From a checkpoint of a small mixture-of-experts model trained on Wikipedia.
Size: 16 layers, width 512, 204M parameters.
Experts: 80 experts in each of 16 layers, 80 SwiGLU neurons an expert, 4 picks a token, a softmax router.
Training: 1202M tokens, 9171 steps.
Below are experts of layer 12 (counted from 0) of a mixture-of-experts language model. Rows are named router (the router's row for the expert), gate (a neuron's input weights, with its number), up (a neuron's input weights, with its number), down (a neuron's output weights, with its number) and show model dimensions 448-511. Each number is 128 + 24 x the weight over its row's rms, rounded and kept within 0 to 255. Numbers have three digits each.
After each expert's rows: "raises" lists some tokens whose logits its average output raises strongly, later layers aside. This comes from a sample of Wikipedia text that the model never trained on.

# expert 12
router:116164150123121120090164132126128105087115089151107135102069142101137137119102124124127140141090116167072132120134096085132110129113139170128138144143145149160159078150094123132168155100103116
gate0:110127137121109132108096143112100094159090135094170094134100169116161149144107136141122123097108144145122112125121131119142132142179065111124153091074106163113134099115116149124115163072114141
up0:069111101109144108105109160119136181135156135135137126145130157090136151124155115099169139147101126119163117154141089113149122145118127148108150136112112088104142119143137151111150128143137105
down0:109105131085133183114162150133112153110103140122162120088110158155116156106112133112156148142127137117145114107081127107145169145132147140153137137121083110130168126115138142132112110120152149
gate1:140120132116142104114109133119133152189123095151132134104160140158122120126102118079097090097155114181105119135167091099125122103126132122128157070129120134092094080135140132141139124098117160
up1:099112088079103160122135149100168105114120133127110129182141144164125156105110110108075158119145119115112119145180119100156138137096125116133152151153109149094117073127068149169151151107126114
down1:106118134147088140083164136141139122144076149154117161146190160126142154137144150111147104144165142155124141149106135113140098122154115157142147112120124118129138109104156123123135117109138113
gate2:121140141129135153153122153173121140128131093147097123123163145053110139104143124139138118096140103152069107119211167097129129094166088143159130157136135152147137094109141145109127100108134117
up2:155086114076143141119137133122081136132184093135130162112118134138125063104148138146158133162138111117166131123158129082115137120129150150142144141121125153125145090161146143140101155103075156
down2:172107121123095121176137151126125161124159111131107084167139102106139114136121110125129172109142117149130083080143157119133118117107094088128124126153124137165113113147159163089185129160152156
raises: "arm", "org", "ind", "era", "erg", "urg"

# expert 79
router:138158172151143112106159134123097114124130126159092083103035136110137139132117141137151086153133149120101126134116107118137104106125178153145141158111135158117142073142144126097135142109105122
gate0:127109127156110145141187163149086139140145111139124091102134145121140097103100158117109134099172162158135123147158111130100067097116127149167127143164129134084146092151118112095117134135124118
up0:131125147120153163131144179137119168143165077131135081140110147114102112132111128110116154095180161126124121131181144076127074127149123140128118153116133105107116109128151125146149141127139119
down0:111169146115151089162120126158111088110151131112151146135216089129127073179140136143110162124128098124138131172198108100103124143119166098089118115138137116143131133143099210106112120121181145
gate1:135126134140096135116160119144166105094139120114107123156148164096135103134159096175143153153114130153111120157133153148130128186103105129106126123151162130121132140095090138105131155087108126
up1:129128138126134143156128145117107095162120139168129129135078119100127138126105103136099113148155120157108111130159135113113112138145142145116115140133120093125174131154089160089125152092135139
down1:104111167135139124126158119140115150130123144170133144174093108121148119131098133122138144150166161179094156140151121142167109126127132121160105102131130125088125147103142125117092105139113092
gate2:094138130144139136070133141154139105148128131111143148119184134103137164122181150132132150130108117140122143191129108113157100136160105143165119130128117147081147127135113123138133124117108124
up2:076131156123147148085143121153080151120126122100129136103133104119125162136141088155113171132130158105153119123106165111133107116136135164149082132102115138112180108146124126121131125101107122
down2:108158127101143162131109132119111144110148139094115123141109099150115167176125095120143133167138102074110096121131129142160144146096165134154150119119095094098134126168153127130119154124117077
raises: "mi", "no", " University", " "

# expert 8
router:159130144139124109110152152126156128119123112162092116117138187079158125105106134117120097138125194149106128121121097108128104132128170138157170159134167147146143090179099109109147142115136109
gate0:103137144120104110128147143147122104102144168115137121128127126126115124111150111104120131133115131137132152134117148137113090120120155089128089149179132160089077096124150116148171099095140088
up0:108107126108087138157174154127127121109117144084129119119148153139126171143129091152115151120168104155151151098096178130104142097124122137112074146145095117113102131101144115100163114131108135
down0:107154108114115161128103121117118099148143162095151132124105154139096099133101109165130093154128117171133124154120101134133122131114130163159121129103174102111175120122134166114156114097095142
gate1:097131154115179131136117060134124120110105121118108120155127149107161114095181110099130115118154131189126120104136114153127157103123143090142136146125135098111130131130151100115181122108112087
up1:177134163134161123110074121133138135142154134125132171137129120199138120114161151094162144135126133159142143183163085133113068091096149109133116139098108143086124111163149090162109130131141124
down1:136160137090130104124100132129149080099113098150144169089125125115152117124096162114126106115127142099139137112114150109142103115128082150144105109165119151144065132097126104089099163167090116
gate2:117125118115132131126162147103132096126113173138104102124125151125112133112131144137134134100127129102116133137134154099148122134104126118162102120157166114126126131100139163130127137104135142
up2:137092146125122116158110080122112140108145073087101179131152126093177180171113130100112121154124122137116127113136139131107146127133085132079158165125104150125108130124088142188129138139123112
down2:139128175129170111117103162140090125131112134147169147165089107095082141124111132120100152122119144151100100117068127134150095137071129132100129109130126129117131092130114097136122134139134150
raises: " ", " the", " more"

# expert 75
router:120168112154161089102151145144133117132115119134126108095129128107170124130081162154137096156129139159100106109116092099143089141130125146156135129125137152137156119185096119097150109105116098
gate0:088154163122115142139144130097120132152128147153126083105102125167124120097113065100115114098136131149146162138087124118121135108145139151154143137127130151129127108159114140080118147103125118
up0:185127150127103149079076108108118160097149133158152163158114116127090132138116097123131079097130158082137170114108154155160124111129106124100072142091102139142096111117167101156103155104104136
down0:162076112102140117139099126111123144134136114076132154173201127134118164113164123132093137121136179115138096181118105147158097132175150120081116106126137138116167185075105137132161153112141135
gate1:150160151101140122109190156123115091122127125129125121101099140089152092107110149129119115149115140171091112106088155108103084133118136128147121111114158129142137090139131108063147115113142107
up1:121129147132085159116075130138096171115130103156090114132104157145134138108154108110157105104109149122133147161130108165136132109136144102132142153125106167144126125163133129157156172098107105
down1:118121153166090168123137134144154120105092112103076126138255095140091161119200148114161124134129125107104148138115107099146138098157111112107120122140142136134113144092101142149137129148119108
gate2:134138104124130134117143113085130115102136153152133122118083116139108104122080153084157143106144078137138110118119154118092117096112089077146198102101085199130113116144152150133134139148157141
up2:148110138175088114129122101109124117108101167107141143120128103139088135111128120123114163173134112116131148162119136098105158105076119135130180098141095128141112116111151135112126135121132148
down2:109097112087098142116157164100156117101160157116193143177065153143132106088142099134151132115151132104106137128149104135117112112096078089101106183145132130143131160152148096102136143171159159
raises: ",", ".", " (", ";", " and", " –"

# expert 78
router:157182140145132145088138156139137106104117126158087117085070165108131108105081143124118105152116158161121115106141113137126121145098177125156155136101149161143160117150088079109152132100092105
gate0:112149067115132155157140116128132128099105125087101105137130109102151133140125095165079108142126118105124099137116124143096115140145117164123165167109171137136131116136092154137133074162145123
up0:083112134147167129084101104160103135122149123133166094117179098153145150116099149103115117094142108123156135104182117181140126109122094125164130122070116118103142108142123105138108181074095092
down0:146152133139124120093163112112157102145117095117144126157144150110160095102123127162122145123158101164074125158142194122190146157130113145129092140123060112115115113109150166120171150077122126
gate1:144156131151108146141140146150136133110119130154143082111129138189145124131112141128088093139087132129122187113106135129100128158131049131139118113176096119114142123124130082116123131151134131
up1:121150183130139124132134140157167112085111142146105138156116160164128131133070111180126098132079122112111113099109147144171148175146103171110106125108141087134112137113133104157100144183160154
down1:158110138124160191141085143112136103098115148108143116123125095143128112120116109159107142133101125145109116140093137143130158152130124115121118145195097128105155077126140114141131137167101178
gate2:121143086123135107119152143136134117144133168120142132139172141112094116119132105154116151114150152152171135124077160109122147169120080121088105149121144132110118151106109139153117126109130128
up2:164118124128119147115138106142164114109146150098107117118119183135122122111130159140119102146147159109139129144120103157176112109175125126106121129173127110147137131125146134154112159126107131
down2:141130140112108126156123090125136147187100102119129114141103145143168105138133095139135139127073131090141108103136062120150109117105117127118102136149132143152147135142164088141126110130152173
raises: "0", "f", "1", " ", "2", " |"

# expert 41
router:142128165126095080115159125120113109119097131167130133101081130095144116157124161106109086121109184160110100145139118110137077159130152128142160151126149170154130106118113107130162156122149111
gate0:120128148153132104111145155091131120151108163115110114142122149093115161123114139116173093072142108153130112142137136088107090160151121138123135162176142147104137121116161119119164132174144119
up0:156135149147121121126114087138130107125165109175141125087119132132147135109107143122109149137116156122124136108106139141145102086127159123124137084078139116187109129137099140127134092119149124
down0:117144108150136122132118113130182140117107160122092131105159141129157099136145114134111085151103116159087102133092118088124121212144171147099134142134137112100181104099167144163197119135145156
gate1:137157094124100146166154127155126131142155145096122136100118137122141099095144155130101122085111137186107093116182064146182106143122144101130100121092101128151134104137134145145133132102164118
up1:119137139136122161143133110157128123138122114086126131127113105121133105097145147160097144072116115070106121147139088150166087149138108124106081132120118160144160104117143151134111129102144086
down1:119142133112150121135127124091127136114184161158101142138151116139123112077127147162136093142147132115163125114137122104131142097168154118172134158134146185174147127149149088143098133106142113
gate2:147128111144129070159153138119130138103141095162122111127145133118110144132155120101177110143114165154117169142108154144149122176144115149110172118140146138170152117156074157154115170115131121
up2:138142180117132097111086139136133119109116124123142116154103117176090111088116130114160112147124194130105110135120144094146121136104132147150082118100119113142124133106138106135159153158130112
down2:107145098102104090133110120149119106119145159129128137096130126097103160115104148116121118127138138085093145144128137146150141099106149120144130118110110101134116100144143135116126134098119136
raises: " a", " the", " their", " an", " its", "n"

# expert 18
router:131163181151127117129110101095113105133122124144106134114041160114155127116106132124132101159082160150119089092127114116118102084151111128170123151118126157169119125186113121102145127112132108
gate0:171154137167127135154162113101108123154094112133091121109090114113135136115101154097118148095151114139114125142148087084159142124129085141110095108078173111141090109122135121093164129138120120
up0:137141163080112101148126135131157156145119150116134146099094109117120101182088146144092172136116125104139103171157119098126138142164147147141143154096131120102135105151146132086110152147129132
down0:102159123141113131108179126145096099135138152136118109199115090091167178114121093118124112091159085105131142154107130128140072157110097176092137151137132157100105124151117161151176145135118108
gate1:183127119110073129113154191153126134117100177138115125110123108115137121094142141107131131128140104108113163143176115154124123150133112119126146105131120123140132097127138150108147134111141134
up1:145152157128132165127162140164106088137151148113101137124150132121129130132137138139145146098110131127115106149144160101128130124096122128136142106160140141091133139140129093161116122121080113
down1:141141112094135116091100110123197120061152112153106085080080102130127078136151124126160088119161166119119089126166089127122169139139090148111119127117118154124128071111127153127117131120158120
gate2:157152124142055107142119135129122098100168108123066125098108126133119145142097131143115114139181131111121123100093122115174124072121113095113161142105150146126110091163109151093114125068113121
up2:167144123124059121149115112144110076177125157084105149111100105108113139156115129154127140098128084110135118156098131119153085064137166162136160109144076137154099157161161122090129131118129133
down2:098111155108115089098127137168086129127085125120121111150095102118165114130141139121144175090113101114072084148147145154118133119105120106166130135157125100130082157123170150131136117104133132
raises: "es", "rack", " bas", " ones", "ases"

# expert 55
router:100152144107121097099160158125136116134124102136129100109048144088144123105135159097119103140138159175118100136146115106150117136102162138164168173110134135162150104154098129102151170082126096
gate0:145106089118109135115118170150111172129149103126107108148125130068146149148102095144164098144092144152126130145136145101073134139152104150136151115105102148102148133119105088112152158135091081
up0:132125116145091110130106172126150129111148090139144144142098161124146096153159159113133113134153137165081156136130148147151104122124118128140176144094163150121163122141111152147134123065089146
down0:115135132126133129153164125139150109108166125152182084096153140124117114165143152146161100119125134119134102141165126133133141097152133117110131125120127134101091131211115099125110137071091153
gate1:164140148142143135152172144097114083131112113124136136141123145152176124139103115136149144117125140111129115144155111150066084093136140143166098155192096136166143104148109149078151142159116123
up1:141121105157147149145143081111143167133124115145131131142103131147144102110118168125103117143086107154145079120119119108135147153157190166161070110128112140149160115122147111176124125130113118
down1:146148101152166166093125100141111115130142100098149143115161123075116150081122139135108101166143148131100114107137112152113147160162134146123101127134114137165125130125077141143151161140127163
gate2:116084130119094175087130072130063151131159111103141106125119115075153139141100151163137131096154132154113106127123153141158148118077117176115147097131192146114138116122118127135169144137071104
up2:126132111141095157108111095116086163141080107128137119114116120112160146141144103116114149127114115106135094107104146132128125149115145133113122112137148113105110135153158136110134144173076090
down2:101108159129138136127082105086130131177123141124152178057123115116144121092129109144138126107106101132137143117129123139110131093107094108116114120165122110161108145066098128162143121108109121
raises: "3", "4", "7", "2", "1", "6"

# expert 61
router:136155180108122119099189137126110091151129146161105119094067156096165094112102149125123095114109159160114099118127103124145126113107148144115130145145141155131118113140111117108149149117109116
gate0:149160161098118104128139160118145106118122098129086116160061153089131138172142095111164115103088168131125121167175151105173118178126129127131112143121125115136100126139154124137115117084147124
up0:145098145111137127139132131123098148134106160093125149157111118168129169099099139155156141141136094139127138195123140174126127112112144103155115138117152129144112129118119142091110133115077121
down0:118145077147162141152111147125107116161110160148098102103135175150134068155113181130123118118165124083127150160107132150140113180146161152117117143104102145110177137158098145098090144114116119
gate1:152124177169124125131104156104102130143105145091129151104104112153135147118135127158124075175127112173118136157139137091170114145088122110143135176129097132128143102132097073160152149150137132
up1:155129151091079191138106130158103117130104185135098134083126094131120123165154142107119121094172163093089114102143131129111157122120114100084111163122131189169153125127153102141144150150163115
down1:111149143086140160128102117129098135148131154147170116132120160116126135130140116136080136147111164149155173118122154135162158167120061139123097147132119157146106114132132144148139150117124110
gate2:128121118142177116114120107150161152126099141100117153161115134172155139110141137151103104125114153082127145162101121135101113123145145100141133115168137117114148097090126093136163121142152100
up2:124138157145157119175130131121143143143126107134149122154143172155121083134126119157148115109135143134131142128129142113097168111128127106125146137114095120122144133123158112133127114126150137
down2:113128144151130106124097143099139138138146098126094092170042169114095128110156101138161097157145152158099106127163149112097142137131164112146159152104181119110084113154124111175119119118142107
raises: ";", ";\n", ".\n\n", ",", " |", "\n"